Below are experts of layer 4 (counted from 0) of a mixture-of-experts language model. Rows are named router (the router's row for the expert), up (a neuron's input weights, with its number), down (a neuron's output weights, with its number) and show model dimensions 0-191. Each number is 128 + 32 x the weight over its row's rms, rounded and kept within 0 to 255. Numbers have three digits each.
After each expert's rows: a language model's description of what the expert responds to. This comes from a sample of Wikipedia text that the model never trained on.

# expert 7
router:207153141139130103155065152157141078162121119158154109100128092165133152159154130159091146132096083086107143177138143167120063164100171145142117139129100077127148093080098158075097138139104105143127155077164150055140154119111078137192150091107192187105119099107101113175106065086147095161124087117092131089104149098132108144085140134116116138143127131096148137099109091140168168133106170107172099183166119152130159167161142150151145126065127123118108180109174068138178108176156148131187019127160160115138126083081143109112063153115101129076140104091096075120104119131134072127
up4:147150132101085132142136144148137115153148126215101111133097175190130149165095114150143138084103101067184184148153150107158155119110102163117105074138120134117070125122069138106081159111086117106143101103107165077143153157108117156163128114097152114107152141131123155075128047107095149128120117077147099076146089107149109141104115114070040149086154092119091092117144108109119091119051133090108127119159122120103123137066140097120192160177156086143116168125127069093141113121145095176168082060199122109152157090111109180099044089151115142092179196150141108148143113131136109092
down4:167031147117127126129196062171155106106122136108126161158064116137146125117082109112105132076096075154150115124142137094098151091099084053160151097130162093140154135148085095163091108137107143090123149102124122153094169082073105121155132136180103122182115121126156172127098108184175156087161114080119153146186110126161163116076155110111078138146138112138112139111093140127142140109130135137110114121164101131099146112076129106017109117061149114142143177108083141136130136091123099185156077067159110186216125132128198137177136145152111165193171137137160132099098093127148141107
Description: Word-internal stem pieces. Consonant-final stem pieces inside longer words, such as rob-ust, controvers-y, diam-eter, Arr-ond-issement, Id-ent-ifiers.

# expert 22
router:147132121112085138159131146137143098172173124088106065155173078124102163095140120167128128134117149137098169160116149151080130096093140131158112098112055122167086170094081203081099210113119112099121181104102143083142143122120156145147160108115128140148137165155109209146117096124171068151139134153115135084069156159113154156086111157166129165161154054092119164113096172137167190166116131037173150190137125107112157114160112169144134091103075103089175160149153109083170093155172190116156131091159080130130161123151142161150097117163113148144133147116099099091110095086179088131
up4:136125125164123088204176105079156098161193146098157112176082094120193118086138085198208088112114087101113131122222152113066191104116125144103135120099111151195160132126066168134156113081172105178138121142052111060147110108098152125073136066157168140117133110125074161140135097165102123099104146159166137117115160137125110195148129104094185140089145141104100129126100124109112131137145121104092120115139127114129114140107148149138132151175111180127123131136105123141151079210172123052146155109099089157144074152177146195161117124135128144120098085118107104115116108151099110134
down4:112187113113135106145137165142130132076151161142129166138157119141140093127115155136108129140131139178136189068135173175157170148081154115146166091146088152163171153061095073115118098178162083130131126156163068110174136113124118137076096104148165102130118086138143112133100083151112122124119137147123116093096093116115060086146100090145141081136109088142134121111122131116150132197107188113063166080174102127135116144041179113088139169093138102154167071122044165165100094100136129127162120138076115103106109145203186073164098141155155153140092153108162107146136179177067124193
Description: Separators in coordinates. Slashes before pronunciation codes, N in coordinates, and punctuation separators such as colons, semicolons, pipes and the "as" in cast lists.

# expert 13
router:120157115105086125161097189132135105179168143086099094124137031086095159075128132161186141187114156133103143165116151149092115099119148144147098091139102115176133109060101175110079130164122104069100192097114182112114132132098162151110129126079137167158134154156094146142126119045154071162112126119086181055116157137117105154114134171141142135163162099091095192101105145183184138163101188100166143152117124130089173116144090147146124111081072138108163159132165104131121073159147195067145137116160134132074165133113143127136137130165120137137163142118129101088099106110184079072
up0:148107130119182128115150115138098042119120135066133150152160121090187114117152087110175215158120108171133110051092144185077099070103145159212140143114067086152122104103181132072159075117138047085152172101085160151138135122143132126140114139130115112136086112071134173142106133066146149111113096125143134074177139119131128156133155135128140136148043121136123136095151174137140131108169112136152118138116163098100078101162089119177145157110105058128088127174122102113132079177048140129161142106182134114124158180155149134113156134109069165133144111106163094115186142133110101131
down0:175184135095129112121130114039141081134053078187127111114133099141090090161082075172121107097138108143145157138109150166142087128206146097080083158099155157093131102090170086114167137091156125076076144142149110147151130129123105139076132078155110130116107139102126069138131172165098112116087106146166086085150120147146132112179093183130177123119158132130131159126139163077119074132107099114048130104144168120087104142086144150122141157108151121100088171111103163133149197096135111172135053144169127175120137170138073056110196152137137144080082072148127126148166127119097119092
Description: Coordinate and table numbers. Numbers in coordinates (minutes, seconds, degree marks) and table cells or durations, plus sentence-initial "There", "These".

# expert 11
router:120159098070099116142115160106172102141170141088135081110135061124099171094141157169189142125134102149072166148130156149076123121121152117141100100152100115141107153114104210117140160111075091110119133098122175135142170138092178138183174113104150140167159193133081150178100128118110003188070109161117130126099154166108166120142059158143132158154137065110074141110114151141137114129094144055157167186143093181131113103177111102166092118105097122081167148124156079130154118132126155117163100113164092189114151109136131126123135130099080136141162152120095069100117092099193130129
up4:067128139119152094147102114077209130183136092122136133079168088146100105194086115157142124089154111134122149096141134144088140105114156176118064107121058089141142148105117156155176097157062138087104081218172120160110136156142143123168185112152110108154130103114092144178158098113131120141166086130197135145135111149138124127148161177116156159132116106161115118148128161117098128078078176044064134144119120142186121149193086100153083109126082136125116110168115087142108124177106114151113094127161161171100115099157103098105158146075106107127176062138056155159191150128109096144
down4:095135078133123127142139120126120137127174141141105073082167144119151116114077095097131166103105214114077114108149167143143115130134086156071073097126114142154146134151136105115087095123099150085111133096118106195209096152098079109155179086115186152188114164087086146112159106086072125074182112110134099163136138099063076053161158145144166119120139097135111151140102134178145087102132148147113118103121162162118092129125087118174110095120137113119071114159123101185124088216081114128151120118139169142083093101126091174143146134079118081061146123172147187112077124114059120131
Description: Sports tables and scores. Cells of sports schedules and results tables, such as "at" before opponents, scores, zeros, dashes, pipes and signs like +28.

# expert 12
router:145129132031110105166084169112148152171104137109173110129111121124098156164156164127131141137129140140112150161083138218119130120089141111125148082193091098170073174093123159120101148050142123076120189109114179091170144155105109137191184106100143150155162123139117144162115129127158083184059108154106117120111126119137189091145087157111114154169123110112139180104107149199140161122103163121132186149116123167077103160145139121172074067086102140118174120153135104129154084178153137088166114096162144148118126066132155114100045078172122118100192130113113118075099114107123115101
up4:118119139121092141153121175096189167147039151153177123104136165124123059088116080145094084145151104146092105142108127154152082105154107105119146137169111133103118104106175142151078100125134077145114185141102153061102109084126165145161170126178176135099158127157143131146107120079094117176093123110144094143117123149078162135193139185122105127177151114148196136120143181141078156172141154141075160187128120094147179177152125094116153115167086101138101072134140174132158137068131143139143140155129109156161174109082143101048108153125121080060162144099074159155133217139133130162
down4:119118152121185127150097124093152173107075070151165095131073089117096116124159101084128166106064140134046150129125108132151141170122101146155088143225111141153146166127162126148131111134109093185170178126149093140155094048149068103066105090180118135146113136146117142134157093136136068117136114094135077204103127130140136130106150098136089094083107107123113113193136128116087103136165112078080084093143135174151152126130123134081132150104053143136083143159122117127113142105021128106152089106107150156101197101108094124140148133174082137106181175112116129123168126114119136203
Description: Name-internal word pieces. Mid-word fragments just after a capital initial in proper names and foreign words, such as S-ey-mour, S-onn-y, S-ev-illa.

# expert 23
router:180126100112100119176079181094100093143169124151142082135110090099088206090130177123151132173110123138106125176086120139128113129103136134124111074100100111139111118065079149109123145122128116110107144115135127130167139163102159155150143108091159149133177162132118140151081099140135097157133125123106206091091148139120153108116102152151122153154153120081122165126083163164158168160113127095176159137113070175089172077140115130158118093095101143063169130120148094154131091197182152114164158095162137137130176049149200165102136091162046115102180158109093084068071125098159069061
up0:189190151111162130134128172114158118180189088110147140129116110114131163124117153129139117149106079075115176129111078141103186142106075132104162120108147147088139120059125133177112135158084133122158141175101137134139145182114152150126112183177198061122116150082071105099076152211079134138069116110124149110113076156045123163151151196085113132134118116109171139184102123162088133128185144104130144109101138204108065114168130155115173108165086089150140101088119112116096181166107121182104172134151088128140136126174115183135097099078109130133088152137125093116151187148141121116
down0:123150182068128112131138167137155135111177108101109150120097126144172220172104116189153162119108133045142079159127106126131113142124114107117122096139070155076098184100147136199088140157149112168074150177183138105130141138168162143163124110107136140097102135175138140141112111121125101100121174152137105191111179179178127157098085126087121096083135143140164162144129156115106189154103118163177121108058111210122088134077113075109110096096163075102154134093117142117134119135117088133144124139129100046113103142123128123103104055096074164143158138080143166109147173208105155131
Description: Years. Four-digit year numbers in running text, tables and lists, especially after "In" or "In the", such as 2012, 1950s, 1909.

# expert 21
router:120154129069060147171101140111108110148130152091106103157154080144102147120189145151164156133080128123141154177090110125074070118142156104138111106152086073208093104095097162095118191108107108065110154078112199110139180127111130140144137087081142144196115129173080126187123104130133082147121161178079138135106136131128129114129096153152157155146129086087105193125124129161159152125119195063160137161110123106100211133181077148140114110114081090111154146123199101099114080124145149094134117086160086161096157140119130152075119133132112168147175172109105104110076095086166130088
up4:112120141098166113173077104137128144101094129101122162190140190126143100130141103092118099129068156135132082147137216104161071135110174077136158089146082190141112124091147132144088144138129108091119120140217157111081141094145059100162117089072141118082129064180061132108143132130072124123117085183139092129092137125113136095123160108190148121149168118129103049095098105123110119128114031116116116139100177123101104127089162159130174169121115129115122150100096142103120115112141119076068117134164100127158127181161146135100113110116161080117126126147086180083059123075173106163
down4:115131174096097252164141101161111134113096170169102077192170214157181156112128174107124111121118121131164109077109134069155138156166150109133101121119175164181143127094114174136126113074113093152150200169130128189073129118166096166123098158122145172132119073155105098142092094161068171116136130096096144126098156123181110146123048097108177153113114082146139134092135179116178117107105124153161121130108132108133185157143110118132153143110151146118114134144147137151102135069111117208090083147146081094136157100138122138140150104157149119184102184129113140112073118097069159139
Description: Table cell separators. Pipe characters separating cells in wiki tables such as certification, roster and election tables, plus some abbreviation letters like IUCN.

# expert 10
router:151134105123100136127121148113131075155161180092165067136172127111124158148165143176116136153135121125126166160089153143108101144117156090128112123168125112159091129079117161099086140121097112082087148100129144076148151164117141156181180128102175168179160189116066154178127090100138091164101099157131153090090134169099139116049071172159111159178141090126140187141080114170182150123053168133156161151127145142075187114148096158171114080107113097129137149156167107120126108173134171111181107076140089133104110114102156136154110113167103141106140161096102097077119054033153095078
up0:062105108071114137083102150136142108091099128098114160162179155161043129150211166153084100170082137153141136123104158148100112129104123095146191121188185183114106169088184145172128147121146109132117134087110157119118160052134101093174121154108154166127090122034136174140118065146161140162111138122153121151116134152060161121135107143132159075137074141159142123096189123101150157132125149150124102165146178067126105115153135142162128197155158149148134174117062147108119084145095149131118115094133126109117120133162085171088114136106155102046205107179136127123114098125129095144
down0:159154161130139135106122191099133096116149139157101126083122202124197134144156123056165112134210169153100150169131142127166148179150148131120169170175139103085114138160133092128098094090156108114086131169133169106107149135140143169139152067092131121114135140131140119141116099162105096155180059144127090174095151165141128023124161156090161143096080129124132107183138117107107125089128117143150143100139156153111104083139186143057157164131158137147143116174169128185166151153092152095179109133136145122179183129146104162183130119083091140136101123179093146078182126084143104029
Description: Names and "of". The word "of" in titles, places and phrases, such as Duke of Gloucester and coast of, plus English first names like John, George.

# expert 20
router:135158083097037097161106131069115099140145123100183089181121079076116173158169175136155159211107152103095141130089136142066132148093140141153094120133066125162107138113090181115076139118114085089137126100133148137133119125097129230157158089088127131127110138164118139146128096109154082171141124145071155072089159191119136133112088133161125173172115118086093161102104141135157202127126137110168140158120137127124186109148136165194112126092118138112121156130123081102128136150168204116137165080150137167097156134113126114136110099151062154120142157112096104077101087038142107095
up0:154141075135059067085118122131149062095083094155104113088160123108120150132118152132138155166131147125145086095095125150114161147109110095228109094142155151100163136125133149156109086126117126155123142101144112158114210133110146192141156117148115198132132138107076171120118162096105126151175180090152118065180107172097114173148081152150141113068093105085101157083102114152131138147108138089175116184164096157148136079139152192101159191086107136127109110145137060122143098083132182161161128114111155102180119182074060128113135140144152051187145116128095147092144109118110162155
down0:132088129158155162135146081147124096092122114130148148194165120145141170153128157134084117156236147095154114108195131091131143088139068080116168147128143100089125097127171103103113109142093151109103107057109125151185181202148148112072124167140101070101102115093130142143128101108198163162121106148148165161123114175123163107126115127123155122158142176141143107094140155135123118156137093133188081072160106070109111087112100094221107129068166181098106072108137125096117149152135127105113142091194129106139076141154134086127148094116107149101124203120109102141137087183170178164
Description: Music listings and numbers. Quotation marks around song titles, spelled-out counts like one, two, three, "Side one" in track listings, and "may refer to".

# expert 27
router:150139127112078071165087135158110107174166137097128078156186099090040210118145174129125131125084145139130149155070112160091111110088159118149108137099110109146105162086104213138104162132121105116107156107146150116133155159100159148144172098075139123127177159179102161138098102108155085167101136130074200072091162182123153125124098135141127155173162090084098156073105132138153187133099118101170150121129141169121157088157130126160111092109099120061203133135147097126150118179155188090153138112164130213115165087138145105113134117176103162123142139113095104092088125070138092095
up0:145154109200121099058099151129171138112115081143100189105128132157124183155108118137165132173151151133119127130166160103113106146139149088164107187108149115133184140152084120079114162155141127150090163101134111149118068097189117065144090134108122137125109167086093119094160146133107105157114064086073105090179150105095120083136096125114095078151101155168091144123146091149226146087107044109175139159075107114110138089161129194186148181125095143074116112110126149120100064146128190148089167114129122100124151120087159131175162154091141111142116096143094209136156143091110095113
down0:204075093140119148110166117090184162113106195199097143091117096191134072091117137166140142086094074116097159122108158158149098122089113102188100088164105114184089132116171158161099154107110122162160154111067126087112144137152142162116132085121103143162108094106123124179144112184107137100103093172031111154125186182119091122122129140102075092101051124173084142183143111114151136163175110015108133081150154121097148112088160137100136102126138137098116175155149139113106152133149161098047115136112119116135172152132121137114121091139155141149145115094165146145115135084123149132
Description: Digits in scores, numbers. Single digits inside scores, percentages, dates and coordinates in tables and results, such as 8–0, 20.4%, 1/9th.

# expert 4
router:190138111098079108141122127125148102157192150109128050147167108091120153097168171180149173144144068151114171122087151183046134126120133107186115158086089117148058160107111149078102144129050054080099162117097178116141133182104139135171142126104134135139140166188100167151103109093152081152135121155096156118118129161133160147094111154194149162153140071087113156141142115172190147109114127104196137177150119164070164135162120099136117058087096116108129122084156112108106116138128185139138107082150103154122128110094171162078126116150090122137148135108127117083095071113172121093
up4:125121134105088144138169127119132114203143110142127123118164116097106070147169140178142073131153075093115119136175128116126223127113107181173201156153094170151146097167143108193161113167130132114126114135116135118178165086141118107098156105105135132143136110114104119119162076129113087166095110117076147121125127115108108079166087147079190159091113178113096142165086180159164143141152139125085126151111177186161150087174172127120135139163104119065196144183126167114167167210167080169112106112209103168106140090135116141148145138119112064114174161151080108154151089146111141079
down4:121175084118125115137144153152091104128166126137086180163105101159137103121075141132226127083121184113091110165164159110099130108116168059148144190102115121140084108138100112127145126183139144077111145168226161112159116092135066065141172092121137137107152159097161131140139122086107045182131116123128116125120127137115140075149122108149101078116119166125163107147070155136135103128106111019142125125129135112162115140172157069122170103163149102111202162153124125070067110151068176138144164131160124100131165121161095114123167121117100121125096119098116108118081048089097124161
Description: Table row line breaks. Line breaks ending table rows or infobox lines, plus capitalized nouns and adjectives in tables, such as Russian, women, DC.